python train.py --num_hidden_layers=14 --experts_per_token=8 --d_shared_expert=0 --hidden_act="squared_relu" --beta1=0.95
Below are experts of layer 4 (counted from 0) of a mixture-of-experts language model. Rows are named router (the router's row for the expert), down (a neuron's output weights, with its number) and show model dimensions 192-255. Each number is 200 + 20 x the weight over its row's rms, rounded and kept within 0 to 999.
Before each expert's rows: a language model's description of what the expert responds to. This comes from a sample of Wikipedia text that the model never trained on.

# expert 9
Description: Verb-linked prepositions, copulas. Words after verbs or "it" linking to a role or state, mainly as, into, under, through, became, was, as in "established itself as".
router,194,188,222,216,181,213,225,219,214,212,220,234,217,220,152,177,218,199,176,231,222,204,155,203,222,193,213,197,243,201,196,194,187,229,176,212,160,203,202,191,212,207,176,191,197,213,188,185,169,183,209,188,229,209,191,177,172,190,180,234,242,224,188,172
down0,173,205,237,206,216,164,187,202,187,216,203,237,153,197,162,176,207,211,187,193,197,197,177,140,188,198,179,185,205,178,177,205,187,197,209,200,213,213,206,218,198,222,212,183,180,228,240,191,212,236,227,203,165,176,178,160,156,227,188,181,205,232,187,200
down1,205,200,182,218,251,207,199,193,190,181,140,224,173,225,174,198,181,198,201,187,183,212,170,203,208,194,185,248,201,176,204,179,215,202,213,189,225,195,209,219,137,162,196,203,209,206,211,207,200,219,193,160,225,225,197,216,219,191,214,204,210,195,190,200
down2,192,217,198,171,183,187,188,205,156,162,206,189,219,214,185,205,217,205,208,183,194,189,198,167,191,241,228,216,187,251,232,219,202,252,204,152,164,188,202,246,222,210,232,204,190,233,171,173,203,175,191,207,201,182,198,175,217,198,206,203,166,198,190,196
down3,186,179,213,204,242,184,185,199,188,209,193,187,228,184,213,194,228,188,188,226,177,230,196,200,172,209,205,197,179,204,184,207,184,220,204,174,234,217,181,155,192,207,197,203,188,169,189,204,201,201,182,208,178,204,173,185,156,199,198,200,147,197,190,203
down4,191,194,232,199,199,198,205,176,167,174,192,208,196,202,193,211,203,212,215,189,150,212,179,255,203,228,230,234,218,217,194,203,199,219,195,208,208,224,189,180,217,226,200,200,163,184,216,214,181,201,217,232,248,200,207,186,201,205,195,182,213,183,184,196
down5,199,189,186,220,206,212,211,208,211,195,210,206,233,214,213,189,225,165,183,188,167,175,210,226,207,187,207,177,219,134,227,222,206,200,198,197,216,191,186,214,229,209,185,188,176,207,202,187,215,205,193,190,200,181,152,222,218,200,188,208,225,168,205,216
down6,193,177,176,196,185,215,211,238,214,179,199,182,237,167,195,189,204,187,176,173,226,199,186,209,186,195,196,204,192,186,151,200,213,191,176,178,194,236,218,201,196,209,214,195,192,218,201,205,187,210,195,216,211,224,218,198,218,142,210,195,216,214,215,228
down7,244,225,207,216,224,225,238,215,187,225,188,224,191,195,181,223,243,229,227,199,201,177,203,189,205,189,187,236,159,235,198,192,211,220,175,228,165,205,226,185,205,183,180,192,211,197,222,188,166,196,133,219,210,199,200,223,208,195,219,212,217,197,202,207
down8,237,166,198,217,196,185,186,223,185,196,206,192,230,210,233,194,194,233,172,205,225,213,200,186,170,189,203,193,217,183,230,167,168,214,175,206,188,229,190,188,211,211,204,161,233,228,243,221,162,183,196,188,218,200,213,227,165,197,207,185,190,210,178,176
down9,249,196,223,194,202,207,200,179,224,189,151,198,225,208,264,207,231,242,198,171,232,211,221,198,155,187,192,219,186,179,187,242,187,206,210,177,188,198,213,193,206,245,212,228,216,225,198,173,179,192,204,192,166,203,190,220,208,212,203,240,164,202,221,225
down10,198,232,198,224,156,229,236,209,216,222,191,186,201,191,176,200,189,203,212,204,206,234,213,207,159,181,208,188,220,197,214,249,183,200,192,176,176,178,202,216,233,230,228,193,220,198,199,197,209,201,199,211,204,199,180,209,209,189,188,245,241,203,191,164
down11,203,152,203,186,211,193,197,186,202,171,180,189,187,178,201,192,219,170,187,199,145,237,201,178,245,216,204,205,221,210,228,227,191,211,198,192,228,191,218,214,195,214,198,213,190,179,210,232,210,184,204,216,199,190,204,246,187,240,203,224,203,231,181,212
down12,181,215,204,204,176,216,232,175,245,189,234,216,190,223,154,164,204,245,209,263,186,206,215,188,209,190,216,154,183,179,226,186,212,210,226,216,212,214,210,217,171,192,194,198,201,206,233,170,174,174,219,165,240,213,198,223,144,173,202,187,184,221,192,176
down13,195,196,218,193,186,191,192,193,210,186,195,208,199,224,198,216,217,194,191,211,165,197,233,233,230,198,241,152,223,217,223,166,193,202,169,214,193,210,205,185,220,201,212,196,220,199,234,190,222,233,223,214,207,171,203,206,225,228,165,150,205,204,217,225
down14,230,222,228,141,189,190,180,240,203,185,217,180,191,194,213,183,180,218,210,193,187,196,182,194,221,189,168,193,195,209,180,188,187,181,210,181,214,210,196,175,181,151,220,169,193,209,177,227,209,204,186,217,206,224,158,234,178,228,224,189,204,196,170,217
down15,167,194,202,199,198,186,190,198,227,184,185,229,213,182,224,214,190,166,216,174,183,219,160,200,214,173,211,168,211,196,161,222,231,195,214,225,206,256,188,198,195,226,209,170,207,188,207,224,189,189,202,233,178,181,196,176,233,196,198,199,163,205,143,217

# expert 10
Description: Linking prepositions. Prepositions and connectives right after a verb or noun, introducing a complement, such as with, by, between, including, where.
router,201,199,193,225,198,199,226,220,210,180,227,189,214,244,197,211,193,218,199,197,227,193,215,228,224,202,208,216,225,216,212,175,171,207,166,166,182,217,182,205,229,184,191,213,188,221,208,190,177,166,182,207,174,206,208,179,178,178,164,205,249,198,178,205
down0,211,196,211,172,213,196,222,213,207,186,186,244,216,194,188,180,206,197,203,202,182,186,195,202,250,221,181,216,211,227,197,199,195,239,186,238,220,196,205,202,197,171,220,199,151,224,199,230,200,196,179,178,202,203,225,215,207,200,217,196,184,178,200,193
down1,193,181,191,174,217,166,197,194,186,198,195,197,202,187,207,211,190,211,211,206,173,247,218,199,203,219,193,164,202,186,183,190,211,188,207,178,193,198,160,196,179,225,197,211,175,185,220,177,213,183,176,209,229,202,242,216,225,208,230,191,188,201,187,175
down2,198,189,194,229,161,184,221,188,209,173,211,212,172,235,212,212,190,219,195,200,266,178,218,207,180,230,196,186,168,215,171,213,193,202,171,191,211,231,199,175,209,201,190,173,175,202,214,221,199,208,205,186,195,183,201,233,196,204,209,219,252,170,206,218
down3,197,179,196,194,198,191,230,207,206,193,184,186,217,223,214,193,193,211,202,188,210,185,151,213,151,189,183,201,210,218,183,191,187,175,196,234,244,209,230,189,219,228,180,199,211,194,210,208,192,186,204,193,197,210,204,192,195,177,206,178,189,167,212,198
down4,166,192,184,204,199,210,196,199,178,230,200,221,251,210,203,218,227,195,210,203,204,178,219,182,175,186,214,182,225,162,228,203,227,205,180,227,172,186,196,208,226,171,198,189,202,189,222,200,246,224,229,195,237,183,210,211,164,199,217,237,149,198,255,204
down5,229,195,190,230,211,185,164,206,168,200,237,197,170,193,213,192,256,233,173,173,221,160,206,199,229,182,177,191,189,180,220,179,218,184,182,189,194,219,188,205,219,195,175,180,226,190,237,199,208,167,191,222,177,177,221,244,179,190,146,192,254,198,191,163
down6,196,210,194,195,220,203,207,162,219,213,201,212,203,203,216,225,159,200,211,196,195,201,197,216,195,203,223,204,203,211,211,227,195,176,199,215,186,194,211,218,201,181,203,199,207,161,204,174,225,220,182,210,207,196,200,198,209,217,203,224,171,202,165,194
down7,201,219,213,197,183,204,187,189,210,204,195,188,228,203,215,189,240,194,224,218,161,173,210,185,212,189,226,206,197,175,224,202,185,184,178,200,217,191,195,194,169,225,180,193,187,175,199,189,229,191,233,176,201,169,195,211,165,243,232,239,172,196,163,204
down8,191,173,199,194,212,233,219,190,212,191,189,242,217,203,211,203,211,167,217,204,200,199,167,194,226,193,214,223,201,172,193,202,198,208,239,155,189,249,215,210,205,198,194,233,181,201,197,213,203,182,190,239,214,213,188,197,182,197,205,246,186,260,188,183
down9,209,188,195,218,201,213,207,172,208,206,205,180,206,212,240,205,198,218,189,193,195,194,214,225,183,207,213,187,213,161,185,202,191,161,197,200,207,217,199,203,179,183,184,196,224,213,233,210,201,134,214,194,207,178,190,172,210,187,167,179,224,210,190,184
down10,232,197,191,217,209,196,223,170,184,161,229,202,175,193,188,207,220,233,200,217,200,234,202,193,221,197,235,183,191,179,192,210,162,215,209,167,223,194,203,223,200,193,181,216,207,203,217,218,176,200,193,225,192,208,204,224,195,176,187,221,180,203,178,185
down11,248,207,194,210,208,212,216,186,199,174,190,174,182,188,198,210,200,199,169,198,212,257,188,175,198,216,196,202,185,197,187,180,181,203,196,205,199,221,217,169,219,187,218,180,203,199,214,193,182,192,244,200,187,205,222,217,207,210,211,217,154,187,202,220
down12,194,218,223,180,209,186,204,197,217,227,197,194,175,208,183,232,218,201,202,229,215,208,179,196,200,221,187,174,223,202,205,227,209,200,231,199,159,192,168,208,191,189,230,169,189,222,199,197,181,173,174,187,233,223,192,213,207,213,200,172,207,201,171,166
down13,208,213,174,188,212,199,167,206,221,212,213,225,206,237,202,204,187,210,170,218,209,166,154,178,198,200,209,216,197,239,194,171,220,235,235,164,216,178,209,197,202,225,211,192,177,234,206,181,207,225,202,191,208,191,169,177,184,206,252,134,200,224,206,205
down14,212,178,202,213,200,228,180,222,217,189,208,192,198,207,192,248,195,212,212,177,213,257,214,231,179,201,154,233,175,174,193,173,201,208,205,169,213,208,193,222,184,181,196,197,182,205,211,182,201,202,203,200,200,184,207,201,233,209,201,167,193,168,241,188
down15,181,199,185,218,181,233,202,204,214,192,214,226,171,211,186,186,224,196,208,208,170,212,195,216,159,199,234,231,161,196,198,185,212,191,169,186,184,215,197,229,202,193,181,200,191,211,192,190,183,197,230,181,197,187,196,204,195,231,200,199,190,181,178,216

# expert 8
Description: Verbs and prepositions. Auxiliary verbs and prepositions after a verb or clause, such as was, is, has been, with, by, as, to.
router,158,163,209,207,202,229,248,215,207,187,230,228,194,210,176,211,209,206,198,203,236,196,202,204,196,186,202,220,219,229,196,228,159,231,179,200,191,233,184,192,224,180,198,189,206,233,209,191,158,165,207,202,202,198,219,195,197,181,166,219,221,186,198,187
down0,175,181,211,196,179,155,236,210,180,174,220,220,246,192,164,195,212,172,206,215,243,203,205,177,182,207,165,190,231,214,186,196,207,162,197,157,185,191,230,224,217,191,181,234,183,209,213,225,212,187,197,220,196,191,228,180,196,211,200,247,182,179,209,209
down1,203,243,236,203,212,183,183,165,206,185,205,212,165,190,177,195,211,198,213,205,192,208,193,198,182,200,222,234,204,157,224,195,186,155,183,221,233,199,192,175,215,213,179,172,152,172,212,154,180,166,174,168,186,203,215,198,226,214,201,175,171,219,216,198
down2,219,200,217,167,178,199,225,230,230,151,184,205,236,224,173,180,206,190,224,207,184,203,202,189,205,212,201,203,219,228,242,200,168,216,191,183,208,198,226,205,166,203,214,199,166,185,220,227,234,182,223,158,221,180,221,207,214,223,198,202,148,181,185,176
down3,221,201,188,170,213,210,183,193,206,163,199,204,206,209,186,217,201,181,192,224,193,214,182,243,201,197,198,212,183,221,201,200,211,175,203,206,159,203,175,215,200,213,225,179,147,205,178,206,178,205,188,237,198,199,177,182,202,218,168,198,183,215,179,239
down4,212,165,170,215,212,180,154,203,230,236,196,194,195,211,187,215,213,169,200,165,218,192,219,202,203,194,172,174,211,175,169,211,201,199,196,182,192,168,209,243,203,203,200,200,186,234,220,219,188,200,212,195,218,225,223,211,208,216,211,223,171,233,228,180
down5,200,209,189,215,186,176,184,228,205,209,200,208,221,252,214,235,177,201,233,194,228,201,214,159,181,170,215,191,194,178,200,222,212,203,216,245,178,189,232,192,181,193,233,198,185,213,187,187,200,210,219,208,206,206,226,197,180,212,196,207,181,230,233,181
down6,195,224,167,177,196,191,165,227,231,202,163,206,210,204,215,228,224,208,216,227,193,206,197,198,237,210,191,200,189,215,212,213,207,213,177,210,165,187,193,183,241,226,229,223,189,196,184,221,201,176,148,188,224,209,153,191,204,207,198,209,217,197,177,189
down7,210,205,199,213,185,204,192,201,208,179,222,188,194,189,194,214,177,200,195,235,204,215,209,186,211,210,218,184,225,184,203,207,167,228,194,228,208,206,197,196,218,212,189,182,185,224,213,217,186,198,211,190,177,222,213,212,201,174,173,236,174,205,189,195
down8,202,166,202,168,199,163,148,167,173,206,199,211,212,227,190,177,203,194,191,208,199,228,206,177,212,196,238,195,180,191,171,187,218,205,146,226,235,212,181,227,185,211,170,215,185,184,197,207,173,233,186,208,200,227,200,203,198,238,192,211,233,222,187,180
down9,214,198,224,211,183,183,170,196,185,180,196,194,207,196,183,214,220,193,167,205,226,191,187,162,193,188,186,222,230,207,202,205,180,203,183,196,174,222,198,181,235,190,205,226,204,194,179,220,163,173,178,209,174,195,194,203,199,172,216,200,178,258,192,202
down10,214,212,190,203,223,195,227,165,188,242,211,189,229,181,244,172,202,192,153,210,224,169,194,188,208,194,195,192,189,212,219,222,193,201,204,209,221,233,210,191,239,183,197,219,201,218,198,205,194,206,212,215,202,174,173,182,199,154,175,194,196,262,228,204
down11,203,220,194,235,227,186,217,198,219,172,216,184,214,182,221,217,202,238,209,176,204,207,206,195,216,192,193,198,200,171,221,168,200,167,166,166,211,178,241,220,191,167,197,205,198,222,212,203,216,180,219,187,190,195,205,197,182,196,203,171,211,194,193,221
down12,242,168,185,168,202,200,196,209,224,218,205,206,210,179,237,219,168,179,180,165,183,206,214,208,153,203,186,199,185,211,181,195,203,183,169,188,206,187,210,215,190,192,205,191,198,200,211,184,171,225,210,179,209,228,174,198,216,140,205,183,197,214,210,216
down13,212,198,195,215,185,196,212,218,218,202,183,221,201,183,181,254,199,187,237,245,169,191,208,248,193,226,197,204,230,177,178,204,204,233,202,232,175,183,216,194,173,224,174,202,213,199,209,196,208,216,194,170,195,194,185,213,164,162,210,224,210,188,221,211
down14,189,212,204,216,234,195,217,218,212,221,164,214,214,191,205,212,200,192,226,190,158,193,180,193,197,230,240,193,194,196,236,158,202,232,192,186,186,159,218,195,195,194,195,188,175,194,161,228,204,190,216,205,214,174,198,235,215,200,191,194,179,169,194,209
down15,186,225,201,210,166,202,190,195,243,211,182,221,222,174,209,213,207,207,205,231,180,202,193,211,155,209,208,230,191,236,192,259,181,213,203,206,199,173,196,191,217,210,222,226,192,175,225,197,231,197,211,163,206,225,214,233,215,195,167,221,194,199,181,230